config = dict(
    attn_scale=0.125,
    init_std_qkv=0.0221,
    init_std_o=0.0221,
    init_std_up=0.0221,
    beta1=0.93,
    batch_tokens=131072,
)
Below are experts of layer 8 (counted from 0) of a mixture-of-experts language model. Rows are named router (the router's row for the expert), gate (a neuron's input weights, with its number), up (a neuron's input weights, with its number) and show model dimensions 0-63. Each number is 128 + 24 x the weight over its row's rms, rounded and kept within 0 to 255. Numbers have three digits each.
After each expert's rows: a language model's description of what the expert responds to. This comes from a sample of Wikipedia text that the model never trained on.

# expert 53
router:168166176118170132118088162114161072115125134091149061135128100113128122152109136125123150116125152108135142135129115153111115157135098093112121150130118101142133125106140105115160114126145136
gate0:128067122143135154131119104092181101126105157085133130145136078144188095142130159068142163143141147100091151091142139147127142116147143127150155082147128116128177115126176107115119121116141111
up0:093124097160117132143163125125121151092160149127167128152155071129120110118143132181112163121155184128163185150117112143117092119133122076129191119126109118136136131113091152121114100195098143
It responds to: Pipes opening new table rows after a line break, and second-column pipes after numbers, in tracklists, results and election tables.

# expert 15
router:129156098134081086114140117114154091133120130098082118130137093148103135153123116088136160159132124117129123124101130108123105131129134134135136182155099090139099117180136094162139140124095154
gate0:108131110109139135114131153124125105146161149142147148160110102161117109133099132166105137112078170111136144119111170125102102154127124096092141155157117130149154108169098107142169214117100165
up0:150129142150137111148144112133183126084136091111093118114135177118132139129148123097158121144136136145109141116181068154114139135167126139116105114118143134145102119121137159123102066166166106
It responds to: Line breaks, colons and table pipes ending a field, label or row in tables, infobox labels and lists, such as "Previous race:".

# expert 54
router:132104093161147124132161161136094185133093111122143147073132131102109144174156167142105125170122107146100131109164117131132112144136113114116174133122113086116157122121150110106115105130115093
gate0:115148129130149093146099105111151112160112136157128119137118109173121110161165125159107073179107095143114142127121144074074115143134132149111141126144152137115142147153142134112162124138130069
up0:146107145140109155106126151154187129078137154116122159127108131105152126105107163123110157121104148085121125134126105171132150107114148095145073142097102102152138107112111128152127146095137137
It responds to: The first digit of a year right after a month or day, like May 2017, 25 October 2024, plus mid-word pieces of place names.

# expert 38
router:114112094131131146113138116131108134134126130123115109115153090130141124118119078123153118131141101095112152124090148091132097190123128104151152119126149105106177133134147112157148133086108108
gate0:132157124116168144151097100176103113064106136111155169128160119145129132143146127140105132118177098156078137146119171129187091155143122121145112177084153164115107105127190131139164125084145136
up0:130132133117143127095111172077162131133170115151135138104142144119149151117103133121117107116099100142168148137128126105086137100095143143129114094186103105123132125144094135132097104127141110
It responds to: Nouns for efforts, events or results after his, the or a possessive, in sports and politics, such as campaign, season, success, role, rebounds.

# expert 28
router:133130070127122120093129127159157133131149155136174177134123120140136162134153123140103157125127134124160117118128078130116113130142133095152139102130156126151118125074096125147117132128129189
gate0:173158142102127136133121073157145109120113121096130106091107131134127109117135150109119122151129166145136107149126131151145158129141155135159145124126153159131109150116116092158147117142161137
up0:140109124131153142134110144193089120137122108140141129177114139147163132146145122110074139105136123113124109130140113065182132095155113122156161145107064146148142126129163126124148130144117114
It responds to: Periods ending sentences or paragraphs before headings, plus periods after middle initials such as Alvan C. Gillem, and some commas.

# expert 20
router:113137118152152143137133170123140146110101141157138120163117156180136127122127079157116132125112138088102145118145097123157113146090148076119114158142102148146087146071110119142135202150134099
gate0:152125107126140154110139141092124138124092142116149121115115138173128124145131128111113115109139132094084136073159091153111118112122152142152129125121144148081098102110093093153091136099149129
up0:089105139150173124158135099142125121136149157124117126138119137160130153132142119192137129085154124105137114068105091120122131129123134116178123149094112138150074131162110139135108140121077134
It responds to: Fragments inside proper names, titles and foreign words, like est in Finest or Foresta, plus first names and surnames such as Jay, Jennifer, Butler.

# expert 40
router:152155171133125078114128109097136085136116113149125123069085089121166126129084124121116156100163120133119107089132100135111127117128102116138174141149087136129120116115131148124117096106159134
gate0:088100148093125116141128127165159133105105133131095137169170118130123142080096119134124126114107121112125113110108099138173128094098114152094092160138102151122153166131162124111148156144119173
up0:164123088131163131117130164130102141136156109158152168113075151097156124166121101161162088133171117149115129122181131143081109133144155056127172088127156147126090128106069157115134099126117079
It responds to: Commas, semicolons, ampersands and pipes separating items, especially author–year in taxonomic citations (Prout, 1922) and place names (Bangalore, India).

# expert 17
router:115086110147106163122154165123142141131170123104155139125081132149130116097114135130157094129128105110149136169120154092165145115133151117131117140116123111145141135126156096140185168174162130
gate0:146149107115134134107134144110171112129129074123126076135099145095120140113163124100082113144144122066177123085089121112136167167126094094078116098122134143190088114095129087133159130156093164
up0:093128087130159164152112113154147139113131139121122124101142141091154095132101116106134092129112132128152108126136136121147099117161071119167117106126162090139132093121069115122120118131166123
It responds to: Digits inside scores and statistics in sports tables (6–2, 9–19, rushing touchdowns: 26), plus pipe-newline row endings and table header separators.

# expert 42
router:134076113101134136111136100131096150098085105143151157144107130159097154146136135114135165152113132141127135164106137123114117092114138140123115115127128114116138126134161136110067128110184140
gate0:129126145159145140134127151175135125098122149187147124103117115151111150156099195121111160145166123149144118128092097077112124072143149113111154133088123139126114130152122179114074120080126103
up0:128140147100146130115128090136120134134147165106160121132090135148084171121119145112149106137095131084124183110094106108121115142144091149162157145113118110167153088167105104148097094111115142
It responds to: Syllable pieces inside non-English names and places, such as Orla, Narjeh, Sumar, Newberry, plus the digit 1 in birth years.

# expert 52
router:167168144154142124175147121150189081121098112169156127137119086124148101166141143115145121128124151113154136126144133148087140159119107146102105145142153077098081132145137135116106105121118167
gate0:108122134141151104104115137136103103133176122157149163151148147078128102182115100111156095130145121131145132137150121100184140145125125111128130143159120080098107140138138138142116105134117145
up0:107117110111140139158105121137154128129089120119093114098146113162139139127126157160116137137113118158101146109111122168154099129128144086150116116114115156189170140135131127097119149115152088
It responds to: Prepositions and linking words introducing examples or comparisons, such as including, include, like, than, not only, and in, at.

# expert 55
router:126127121174118139143106160106129177114107140117109125163089164101146117117151105171184158131145144081150116086090150116109154138140111149126150137112112125125134139144122133117138119138124092
gate0:135131146125106118090138135110134130113135140078114143111125103091110124148135111111150125128127127080103126149104145105151137062079124099134118100161150101136119148136112121091176130101133089
up0:149133116132113092110164148141171149161132128087133174109107110098090151133099121124149102136126139162137149180099092091168159114093124093162153096106162106138107163123065114111159130129143164
It responds to: Nouns for subjects, disciplines and social domains, often in section headings, such as Education, History, Economics, Etymology, social, cultural, health.

# expert 36
router:123130133134084140118131119126116122127117092165100106158164114142111094124166070116131110154112139132164076150146138124117159142154154114119107128136110124124086135142144104141104111141147132
gate0:108122088172118131123168138143055167116112137168141117116136173148132121136144142118092121124130115148119113129164152141145133095128159147104181130117139152146120096119111139093158084130106093
up0:145158158141134105154107127111136131195118125157170139161119125110116087175147125110125148131187104122120165113131155112139087136139119173155098128134146149133109093110164162127125153139128139
It responds to: Clause-linking words like that, this, where, which, because, if, often in at which time or school where; also digits in stats tables.

# expert 56
router:143075081149157067138154116131124111148119153130105168147160109110147152135154112135101175153146147109125144091129112106139102163177109139114113154144130119148137106142160134157115138122088158
gate0:136122115118119121170110102103135129118092141089150175123143145137116091093131114141137163096156166146120159106164128118162141106122135155148140121106101146152109136050144089147109152129137153
up0:095103111155165099156101104133143133119084143145136129090145050148166131110138165093071116146102129075140116121179109093077144102182103149149110130148120083121116117110133086127132141102123121
It responds to: Final word pieces of surnames and place names, such as ill in Cahill, all in Pelsall, ves in Gonçalves, plus name words like Creek, Bell, Fox.

# expert 57
router:119116142146117127117103144095083148129140108127100103100140150157135165138132126151155108113154119122158110102106175120101144146131133168095092113161115132141097126140121167107129163139124134
gate0:094140108109109103131165124142107120122119181115154184125107132115134125150124126091157118117113106064101132120116166135104152128140189089148048099146145136140123096138155180123156140101162124
up0:102150128101160166121128159140128076130103141095136076140088153132153127125127136097074152118109153149145094125138138136185135085126100143130154145123176082162151142085103126096118089125106120
It responds to: Football career tokens such as footballer, League, Serie, debut, Women's, and slashes and dashes in Apps/Gls infobox lists.

# expert 5
router:125112123128140118156063114112134137110083148108095109130161133092142175123137089100150105104120117125153159131164123136133070103096111106147134140121155120133112117102141159129116091120141114
gate0:160078123139147117131152140147132108107144119142128193126094181128127108098173107161111129163151136119128119142126151123113061142150172138128117126158177133094160147138120105120134096172124136
up0:115154097116100136096136150096160179123127141136117112091126073127147164181070123126122096159121131116134100097127098148150143116110103164128129181141116107165091121118107144145094162068117136
It responds to: Hyphen bullets starting lines in infobox fields and lists (Headquarters, Opened, Cost), plus See, =, and some dashes or decimal points.

# expert 61
router:088168152098136119144115098122136144125158109094128140099103114103166158173086120144177090095155096169131146114168113151115124153100115140072125115116125120080152148116150078119181106134115118
gate0:146090102108091150110134095094162113125159146121105114089131122103106120102156144153132116149103152119104123118101080128158125084118135152124159161145126134162129149095109100134183105146147172
up0:125122119120126103138143152099154119142130107107114146125083097120159135098132096175095148139167143116105139137134112165146173146152187107103125185095128127124147170119151108126150203141104161
It responds to: Third and fourth digits of years in dates, birth years and chart years, such as 18'9'1, 20'2'2; also ago and –present.

# expert 7
router:122082157103128104155139139123126146109137093094095150107164136153139099120080142144094131119144151100129124148093129105134159134119128133134141142126105197115129125153107108092107115147122120
gate0:111170113143084096100117149093122144154116087155157110153138105166131098143112150125125069110146173113126166127143138108122155165126107107160129147119133142142091123121161102129113124104116090
up0:138113133112113133138172169105133125122149123153152146112103118131135167129139165069121133096143131127095118112149124157123116143150113114147095120130115142134143118141121119204153127116110138
It responds to: Short codes and labels in table cells after a pipe, such as football positions MF, DF, FW, party abbreviations, Yes, Nominated.

# expert 13
router:099163165120099150117160092155128135134147113141150134134152108127102140126074141104121117102123146126131123150138161151169127115146138138118140153115092134135134138171107118151110150133157109
gate0:119123151124084135081137153129113089096126142164150102139111109138093115128151092120143164146165131106134157102113151137125085120148092139097149148101116078166127092183128124155158127097132098
up0:112151121126159124165160096128123095102137131172127071123134150103158114127164136153131103154136128121095093155121137163145107095125100098111085151110131111137080122128095164159167145087149111
It responds to: Opening letters or early pieces of South Asian, Arabic, Slavic and Central Asian personal and place names, such as Kh, Gh, Abd, Raj, Nik.

# expert 60
router:109103128096104136120119141145153115111163097161135129111155143101108142145128119213129112103118147066133143161107094118134139147168152106160130149145087129108134129112116162152118161124136139
gate0:128082136143150137162088173140103139157152108141131143127085134155092184144104130152124149116102149121131107142100147121149158142118137142098120143138112097139081163151152098120144154102112122
up0:118128124117093119108174114092140109116134126168135100104155162124176121114164101085179115127163161123097082110136059091147135126154129136127128132111136150137100109108126155126117110152114122
It responds to: First token of a proper name or acronym, often at a sentence or paragraph start, such as Montrose, Kinsky, MTA, KQUY-FM.

# expert 24
router:127121098097151139156053106157105131132116098105131101164145177135099122149134101113121144078138148163130183114169128170147152143131165109127097150111124125108140133091096132104143148140155137
gate0:136157133107153126087140134113132122120120087149091122115147112135095117143114111147146120062136082145109103090142184134137100112148149144112095150112138157131137128094133188102150135112167188
up0:147092118166131113150112111168100129114165151092128129110146110111130067097159176140166149128124144142107131110137154136116186122136142145147166154125108139171160103114165107155119107120178131
It responds to: Mid-word pieces of French or Spanish names and places, like Mont-de-Marsan, Marais, Le Mesurier, plus digits within coordinates.

# expert 9
router:150154121123160120090112111136126105155168128148170111112137104088116162133147114129134138160132138105121082088122100118104098137123102098121173150124149107131123164087114148155122114097153165
gate0:122147116120162132128217093124129137108114155144117124158140149119113119151169130114160119126120093132127159168150122146111126080113104138159110159124168111135142108091133114168135155132112130
up0:103119122133151140135101167161132122114112150127126101096107059120141096133081139122114151100136083123128127137160153160162143125094120134125082126151095169107142185136149151095154111117091099
It responds to: Commas in running prose, including after quotes, brackets and percentages, before and, which or but, as in "tortured, and", "Accordingly,".

# expert 3
router:109115166078127120135128147150144132133149135118097126156132097116147069112129145137136121139127158168145136142141148119101163115110090137149146119086111124122120099153083099116118098154091082
gate0:155137136146116175172134068105160095109099147156101136144122142152178136126110128126125135099129089167130099154126145124137113168073131115086157107131122116133104134081118184161128149163131147
up0:141134167126096162095130164150142070091135121135106113166131137131161110099108125115132110117132152120141143159167121098161063115081099120134097100112097146132136134107123142126114134169153140
It responds to: Nouns naming a person's role or an identifier, often in parentheses or before "of", such as post office, number, singer, poet.

# expert 30
router:132148154165100158128115100080144105152107136118138115134131142140147115142132145135151132145114151157110102144166107127097066153128147123131167114146134133128155177150128093152139146160117124
gate0:134126109088155091112153092116161107146152114162124104151089121144134105121137144139103143106111130089136095103124114158121135159150121099111117086117094144141129128130128140139137108124123177
up0:133139136125169101101112081100179133124111114144147117151125161126101135126132131131095121126104159125158098102139128144179114169180126092129108099104116135128118105146129131140145118090157171
It responds to: Single digits, especially 1, inside coordinates, decimals, times and model numbers, such as MiG-15, 45.876433, 1:58.832.

# expert 22
router:088148171185131158178175115145164093111127153137154132110095144134133142115123126120146105114149133127160086116137150110147117111128146103091143114145131156078078142166155144121162128109124134
gate0:134087191135133137161106156177140117147081128125120115148135141096116135171144157124132073159121110136151134122177088163138157122127133086167133122118121153131150085096160103146131117128081112
up0:131142068102162129124137056107098098141130129149167141139136109124147128113119133127120168119129119100126117116100165099069119121075130155144119128134118143141113156132111126145072100141126182
It responds to: Prepositions such as of, for, by and among right after a noun, e.g. genus of moths, album by, Museum of Modern Art.

# expert 43
router:108179120151143150163170134101134081128122124121156136123129137123122148100165102143104110138121158133179060117113126137129097132147149057085125112108145120117102169146123126112162103096104127
gate0:113136078155134151133131068157144103134184118111142118152101131147176148153139101147099150142140182090159109134070142098133104157141117149159099133092162133109073065111140143147114164140116123
up0:113125093129117127139152059123143117135143173102097149140123174135153102097125117091128093119131112132201127135150107133131150136133119145125100105098099121114144095135105124171129174148119152
It responds to: Prepositions after movement or career verbs, such as to, on, from, into, through, against, plus verbs like joined, moved, petitioned.

# expert 46
router:117111108109134121138125179111113148141095156133098168152106151112112111144134127132134163166116065122103157134124110109155108125123158136148132180099147172127099107143145185164127137166125119
gate0:168156130139132116131165130154117119124144135152165155135133159157120138130087125133122118127131105081123146133123125139136154106065101125112100115122150149173122107129144135185149134112130111
up0:175170122186153124150168143097132150099138127145127123148106143155146125085125082154098148120119120107171093114123143155114142144099128130095119159123139161147185083089132164153144080165134166
It responds to: Common English first names and the later pieces of split personal names, e.g. Harry, Edward, D-erry, Ald-ous.

# expert 50
router:126136124139131091146140070173127159133155116114092105138128169099120136163089132103118116121120090137116151090165152148155155148137148098110136126097126134088161170114167140076111164142110140
gate0:163159143169071180144108105105124133129102148121128126133147129149119133133134113071114149119144120118132116101160124138106137112124185092093116074148047108122173144132139123142111102110107125
up0:107126119173125130142157158127111098166158128142141104125156185120126166129092115131164172161158131168144106087107118146088112078119176135122110036084114135158097099142137126132122132134140103
It responds to: Inner and final subword pieces of German and other non-English words, such as utz in Platzschutz, s in Reichs, ö in Klöster, eg in Weltkrieg.